Below are experts of layer 6 (counted from 0) of a mixture-of-experts language model. Rows are named router (the router's row for the expert) and show model dimensions 0-63. Each number is 500 + 25 x the weight over its row's rms, rounded and kept within 0 to 999. Numbers have three digits each.
After each expert's rows: a language model's description of what the expert responds to. This comes from a sample of Wikipedia text that the model never trained on.

# expert 40
router:487482538538530462510504458495474483480469497486469505553486535530477534542489478530527483505501490521524536533509533508502519512514479517470504521483544536481530437522523441477485490513465528
Description: Word-final endings y, ry, cy, ley, ence, mostly in names and titles, such as Candy, Crazy, Category, Willy.

# expert 8
router:522511520546478489499523474472490508471489546472492502529541497535491502533515439506455465487529517512512517536508537537524539491517461496503556522471559535481491485464512489493472458504507550
Description: Word-final pieces, mostly e, a, or, ending foreign or personal names after i-syllables, as in Gillespie, Bonnie, Bolivia, Lubniewice.

# expert 2
router:530549519510517485565530470458498506477474521443508507527539524513501548537478483556486478524498527511547500500474537489511514493526494471479536541516500508511499443505462448480523487515470515
Description: Single capital letters or short capitalized openings starting a proper name mid-sentence, such as B in Brew, Bra in Bradenton, A in Avenue.

# expert 3
router:515527542514529496488497471480492510502468515486469506500485515510483520540514464514460526493473512524556533529531493519529524478502478521474535473495516523463487435510497469471503489506476484
Description: Single capital letters and short pieces starting names or codes, e.g. U in United, Ch-lo-rdiazepoxide, InChI, Estonia; also United, China.

# expert 58
router:521516502509513513484487532471521458485446502513492486477478507485469534497471469528493497478469527497550485527528536534543524524512468477530538523506512509468529476536523475481505477514447510
Description: The ending al in equivalent, social, municipality, plus digits, decimal points and degree signs in coordinates, vote counts and measurements.

# expert 44
router:516504515513498483535483469489488514470484511478504498517506517519467519492491464518484490482507502522552524506534499520515499498508469510491505496509488535500501475515525517487492516504502497
Description: Short lowercase or capitalized pieces after a space, often name particles or word openings such as van, ro, gi, com, Ba.

# expert 5
router:523526544491511486492490508505492536473480538485520495508501527532505541512520463505503495504506487538528516487539522517527552508508478531487539507534493484485525455488506481528480463537492520
Description: Short lowercase fragments right after an initial capital letter in names and words, such as E-d-die, S-in-ka, Ad-d-ed, E-n-vironmental.

# expert 31
router:525523539496505476513486499486478499479476532510481463558526496558496503543505468510493486495478499533515525520540471527510524499521513513510545513486518524466520463505513484475543497527492513
Description: Line-initial hyphen bullets and table pipes starting a new row, plus markup like == headings and month names such as January.

# expert 16
router:523497506476511446512511452498484485492449505509518501505478500534479505495502471506499484467489528516543544500531491478494527534510515458463487503507502527443522490532484473517489476504467555
Description: Mid-word pieces il, us, ed, ing, ft inside names and common words, as in Fossil, Kraus, Children, Swimming, Millington.

# expert 14
router:508501519479532467493533482488534483483481518459542495492509526526469503529491490518520515537502572526508523510485511518535535498494486456466493504543547492477506473490544476471518481504506510
Description: Verb endings ed, s, ing, ated, ized completing a verb stem, plus whole past-tense verbs like built, served, published, announced.

# expert 21
router:557504544501481462534489482432492512483475529474538528510495510501462490507500511552501510478495522493531507508525515505555524479516464500483502515474516522496547497517505469501488480511507549
Description: Final vowels and endings of Latin, Greek or foreign names, especially taxonomy lists like Actinopterygii, Exoristini, Arsinoe; also dagger marks for extinct taxa.

# expert 30
router:550512544517504462525552457487527518451466522489551508535515505522497494511507458503448516482499527493530512527536505551532510493470472515487537492517509545506512478476544477489467473525513524
Description: Word-internal consonant pieces, mainly th, plus ch, mb, act, in names and technical words (methyl, Jahrbuch, bacteria, worth, McIlrath).

# expert 57
router:489500495530528505537512491482474469506463517499501520474513499518491491530491483492486518493468509518514515518532506510515536498513471498474516509501528540471548482478509492506482489495491540
Description: The token s almost always: plural endings like projects, groups, Sanders, and word-internal s in Mansfield, Las Vegas, dissolution.

# expert 51
router:509520547521522479508483483487533496504465501505492506524499513495510532529483488491489507479482539557519538495487501508508498539523497496510501524542529489464517501522514452464498483524481496
Description: Years and digit groups after 19 or 20, such as 2010, 1999, 19-34, and pieces inside catalogue numbers, postcodes, OCLC codes.

# expert 4
router:523532524540513470562530491479481496463482501482478478525491500493506519528515467512471503500471540505517531532533531526495500518519506477471489539526490524493530490543493510519521477545516527
Description: Word-internal pieces like ol, ul, on, el after a short consonant start, as in s-ol-ar, v-ul-nerable, Cor-on-ation, plus slashes.

# expert 45
router:494545534516516472520513471477489484452468538454496483489493504528470560506515473484492469506471486560521527515505503511499525488534488450491566490492536530497505459504513475499508483540469492
Description: Periods ending sentences and abbreviations or initials, e.g. George C., Mr., c. 1942, plus colons, exclamation marks, question marks, subscript braces.

# expert 27
router:500523531519500496536505500500509504517477533489498498523482525516461522551492482526513475497497533495555506528512525497498512505504495486492534512535489546469538471508509453476483507507507520
Description: Capital initials and short starts like F, M, K, Sch, Win, League, Division, mostly inside sports results tables and list cells.

# expert 49
router:537554518514503448497543476494501509542463496472506500542489510504466490532488503496504499470508546496494498541488511478519536510515487516480514511523517514485522480519512458505516474536444511
Description: Commas after names, places and clauses, as in Spokane, Washington or November 23, 1997, plus semicolons and "h" in name endings.

# expert 0
router:526514533529535469539528494475477492494474510437498474510492503520486507520522486491502484472514539539503524500526528494518523510517486491444512503492499499449533474509481494467460498486495548
Description: Year-starting pieces after commas or pipes, such as 19, (19, –19, plus short word starts like ex, su, de in names (Andrade, Waldemar).

# expert 10
router:515565509518524480521525468476453487488485519491500513502518481514479517519491493511448460481454506489515499557486516525504552490534481504448523504487544531471529464527506481499494460535462526
Description: Place and nationality name pieces such as ian, lan, land, ed, plus whole words American, German, England, as in Atlantic, Swedish, Netherlands.

# expert 52
router:509500543531516496498511507516499507490490520457488534546492519502467506531464496534470458512499529493506536515526493513516524497529467525476557511542518546497530479472496468481497501516501531
Description: The determiner the, and The, their, its, his, usually after of, in, to or across, plus War in World War.

# expert 48
router:501528542507537500498524441453470458499452511467523475518494505532475526537522468532496474503459532505504523509520511489529515532551462518481531503501471488474527465519503506494500487532492534
Description: The preposition of after nouns (matters of, front of, story of), plus about, from, between, against, and some mid-word pieces.

# expert 34
router:546546515486503494515511500511480535511476505475511476505526507500481489515513482506452494500452485506516498521562521517522496494508489526469506526527517517489547481532487483452502464548484513
Description: Second-syllable pieces after M, In, S openers, as in Mel-ro-se, Mel-od-y, in-ad-equate, in-or-ganic, plus New and U.

# expert 46
router:522512519530526475513512458455508514480477499484548490545522528528473514507497481493442506491492519525500522481521537505524514506525501511480509509502502531482535513498504480505508460516469522
Description: Standalone space tokens between numbers and units or words, like 20 mm, 27,589 t, plus x in mix and Mid.

# expert 23
router:537513536529523494506508496481513521504480488478486525519480512488483518494493486535483454468481517533527496493506516474559537499507508479451539496541536497450558493567479513482484475544460527
Description: Complementizers, relative pronouns and subject pronouns opening clauses, especially that after reporting verbs, such as ruled that, in which, who.

# expert 7
router:572489513506548490521535494479446458489462524511486538523453511514468536542488486483488472486496511520503523543509562531529541527531481506502511516508525506479512503537506485479513458530484549
Description: Number and quantity words after articles, like other, two, more, most, first, plus demonym endings such as Chile-an, Mexic-an.

# expert 25
router:530506498521542482496508492498477520485499475508508473506492515538445523487521472555481474488502522510532506518511543516501534481525493490498496539506519505490517502508479486473469474494482520
Description: Function words such as as, with, to, due, because, though, despite, plus the verbs make and become, and word-start pieces like de-dicated.

# expert 26
router:523471508558524482494513495474508514502456530510525513477491528492472487550490472487492478498495496531544547523531491525539528503562495502480520537535511502495552468502527477455486492495457507
Description: Copulas and main verbs after a subject (is, are, was, have, met), and species descriptions with yellow, flowering, Species, family.

# expert 38
router:510466518527532485507517484481511477487484522481507485529520529532486478530463491477474478493480494516525521513539519549519510470484491556488535529515515502474530497503516518495472480521513519
Description: Closing pieces st, est, d, rd, ist ending a word stem, as in earnest, Against, investment, recommending, listing.

# expert 17
router:524524493491497479522527497464501455491459515462517503503510526539497510514480487516489497457495521521494519536510509526514524530502483472455498501504505510463490479511504489467509467532476537
Description: Opening consonant pieces of words, often right after a capital C, such as C-it-ation, O-cc-upational, f-light, Mc-G-overn.

# expert 59
router:492525538500502464518542495486507502457497532506517517487535491475508503528505482494491476497481568526515536569500508539511526497513497481487556513568519517490527505513496486510524486530485527
Description: Prepositions introducing place or time phrases, mainly in, also at, from, during, as in from the 67th district, plus c in pre-c-eded.

# expert 32
router:547543509523545467503550493452491483484460531497466520517511528527495519519492482532455485481488518502538543537515520500528495477521485461495548524498508517475502531499541494485505478569455525
Description: Wiki table pipes, divider rows, and == heading markers, plus section-title words like History, Career, List right after the markers.

# expert 33
router:527495510541491487498523476491506460501503532508528503480467537509496479518485473525468446481496509524526523521508538504507501526536481514489526529516505514470534475495487489478493494515474541
Description: Middle pieces er, ur, in, ner inside words like perturbational, Metallurgy, sculptural, terrorism, coordinates; also coach, champion, brother.

# expert 29
router:490533490530520508516518481473487501478466499493476509472527526488468507520487493529483503502515529523535545509516561501518516497517500501451534497483499488452510477507506489470516478506488535
Description: Letter pieces like g, f, ed, end inside words after a prefix or stem, such as fra-g-ments, butter-f-ly, Spit-f-ire, fri-end-s.

# expert 37
router:523536518496540478506537498503514499485484489490490474513518519522504512537495457511499453488477516532534555531504572523494498528539478511448513516481512520507511491520500490469516475501470531
Description: Bare space tokens between words, especially before a following verb or noun, and leading spaces in indented lists.

# expert 53
router:532516494521491459518498474478514462489496493513528483543490529516489523574511483527454462493484535510528508510544549547545494500509500483493491538517518493488527496531486485499505453511486556
Description: Two-digit numbers like 19, 12, 27 in tables, dates and sports stats, plus the piece ang in quadr-ang-ular and Bar-ang-ay.

# expert 20
router:532526512515530470529512459488531484516465524494481514505483533547469539502493490492471484515480535546486500518482497533521532503530463474449513515535511499468531518507499489489524492521474499
Description: Inner pieces like t, w, tri, ig continuing words such as dwarf, contributed, Airtel, plus short words like him and not.

# expert 61
router:537507512508531475519508491466488543495462506459543489486522530475488513500507492521491469492492498501517512502515507527520535496496494459477545499538481527490500494513494477494493451506504541
Description: Words introducing a name or source, like by, called, based on, including, with, following, often in film and music text.

# expert 28
router:521502499523501460509530495476484509485441499474521494529529519555485556515484487496488502472489492519506498512525470518506525549460506480462530509529504534491513479538507513459494513510481479
Description: Closing parentheses and brackets, year digits in lists and tables like 1943 or 1991, and w-word pieces such as wing, witness.

# expert 39
router:471508508546504464512511509502497535498466487455484509496534546524453513512483513484474488465531527534512509529498487499500499495536449539476535514506528518501482451529492517526520471500462526
Description: Second syllables and word starts like la, ho, co, po in multi-layered, method, poisoning, uncomfortable; also which, single, quotation marks.

# expert 18
router:475535552504519478544468467492476537474485501512504489503473495530450516518472471516524487460508492526520492541518487524516509458491452520488538524522556566490528479508513476508527488516485530
Description: Final syllables of words and proper names, especially son in season and grandson, and endings like da, ka, wa (Uganda, Korea, Bavaria).

# expert 60
router:541548507557528474498513459528490504481485484472523515534487526498430504536470511527453507491481523526506517529543518511535539485497494489500498529509547512485508517491506457490492494506496532
Description: Final suffix pieces, mostly plural s, es, ies, ations, and endings re, dge, before commas or periods (impressions, policies, fire).

# expert 36
router:561503508518548481524495451500491498502471543518474462514488545538478504519489517525474469486488536496513551554539538498509525500485466500491541517531495518500523487510531493450473478522439518
Description: The conjunction and, plus or, but, while, joining names or roles (producer and director), and noun-forming suffixes like ance, ity, ary.

# expert 41
router:495565522533547491536517493459535500508488504494516478499530522535496493522499486520496485457486530499558534509532498515514490500525505514496490514512512504485531524539524479472479488525446538
Description: Everyday nouns and word endings after the or a, such as film, area, School, station, and pieces like He-ad, inste-ad, clos-ure.

# expert 13
router:544477502491509455524522464504445486498463523480489499526480541513488492505521430497476471494511552506522529476533502531503505512541484479469511532484522560465523451503548476498476475515505514
Description: Pipes, dashes, opening brackets and quotes in number-heavy tables and text, plus the mid-word piece "or" in word, worried.

# expert 24
router:514562534507543482528484485463500517502447506482492500501509539539489494488463496513480498467501469526538502482524473529545522492535497482488487499492510527493525494472483499500492497543478503
Description: Word-opening prefix pieces such as re, dis, ex, con-like c, sign, form, as in rebounds, referred, candidate in sports tables and elections.

# expert 43
router:533510517519544481520543481474494486449515549492511484489487521518470514519490511498498488506521539527509511540507529505521479533516497467472531523463518540484502485544505517503475462526494511
Description: Pipe separators following cell content in wiki tables of scores, names or numbers, plus semicolons and the words for, though.

# expert 35
router:510504555488544482490518487502454492498492525474510507554545510549510518518451503486502502523463488512520528544509522503508538494559474517487506506522508540494521467497449484446458489493482518
Description: Articles, possessives, auxiliaries like a, an, was, his, and adverb endings such as apparent-ly, recent-ly, private-ly.

# expert 54
router:515505495546556532531530486441457454523477507451498559522550508532507501542509485536492488456480543505518524508524532512525491521522443466502514523515521521500518462521515468465457460524471524
Description: Word openings like con, Ma, Mi and headers like Year, Award, Best in sports and awards tables, plus pieces like mon, ni.

# expert 19
router:520534565561522503510492458509475473471463553498525480538473507532479505477472506505476508471476505516519534525527531522534508514517519505487500514519503532488506502533467486482500457543483509
Description: Word-internal pieces after a consonant, chiefly se, am, ical, ological, as in Those, museum, Bassetterre, Mariam.

# expert 62
router:532538511470504477527489463520515521506513521476562536541514488533453491504501490514460492457459508498554526508522475518544491561523499478465488567454519525492525482520486510504522503542455517
Description: Letter p and pp pieces inside words after Pa or P, as in Papillion, Papal, Philippine, Cap, plus up and down.

# expert 11
router:548497536494494477499511458469450510488467550481493525554538504532489499510486483460528506445478550535514514524495499536509521485513501520482521510465490516462522480509478490448521479513463517
Description: Word pieces inside or ending personal names and proper nouns, often in sports or biography text, such as Kro-man-n, New York, German, Roman.

# expert 9
router:487511509540570495529548496503492451486482503490532534507534530539483492509500510506473476485497473558505558510521505523498495483517481498484503515494519522443506472532507488490487479551495531
Description: Sentence-ending periods plus inner word pieces like -lic-, -ic-, -ric- in public, relic, particular, extracurricular; also would, consider, claim.

# expert 56
router:534546529500540489491484476453512472512450517473527516540453501554432499515516490520514500455481504499527510482502554523540518512527482453501553520496519522497531493470516483498496465512487532
Description: On opening a sentence after a heading, and starting capitals St, D, Ch, V, De, Y in names, dates, and table cells.

# expert 22
router:532514520509536489538505473490490488495508503483479506484497528531458529563484481504508468486489524480514524492507483509532524478502473484497519520491506513459531478505472491467514423496478518
Description: First pieces of words after a space, comma or parenthesis, such as fe in feel/female/feared, E, C, S, plus children, women.

# expert 63
router:544522518535537483502535507491476525475486546495485478523498524523511542530502491512497482518477518513502496536510481511491539540521472506471514502471541512483480481540492479488510476532496492
Description: Opening parentheses after names before dates or notes, States and Company after United, and pieces like et in Beckett, Bullets, Baronet.

# expert 15
router:523533493546532487535511499480502480489497496442530516510497525543500486521518502454478470464527527496530520530517493490484532505513480513507497533494538509489527493497539512536498449502491537
Description: Inner syllable pieces such as and, ne, im, air in standard, pandemic, spontaneous, Land; also word starts like Air, Sea, trans, train.

# expert 12
router:502482515534537489500523500440509502474461528444511503563528526494469508537500473483482502487468523522520489526551519496510505522514476490493543515493513532500514495520518485474478471565500526
Description: Line-break tokens ending list items, table rows and paragraphs, plus heading markers ==, ===, especially before new sections or table rows.

# expert 42
router:543493523517522482549512500459480514479496526506479499507536534510479487510519489553493445484544527559520520493508549546525525497510497483472539494519516533470523464507492504460546499531466532
Description: Second pieces of words after prefixes like sp, pro, ex, con, such as a in space, te in protected, amp in example.

# expert 55
router:516539506507519478508506475440454473524485502497510492527526527524480497534534501487465468502450527521512535536524529495551559479513466472537515524500497491503512465494486479487517488509485557
Description: First pieces of capitalized names and words like La, Li, Al, Jo, John, Pro, and the "li" piece inside Lilia, solidarity.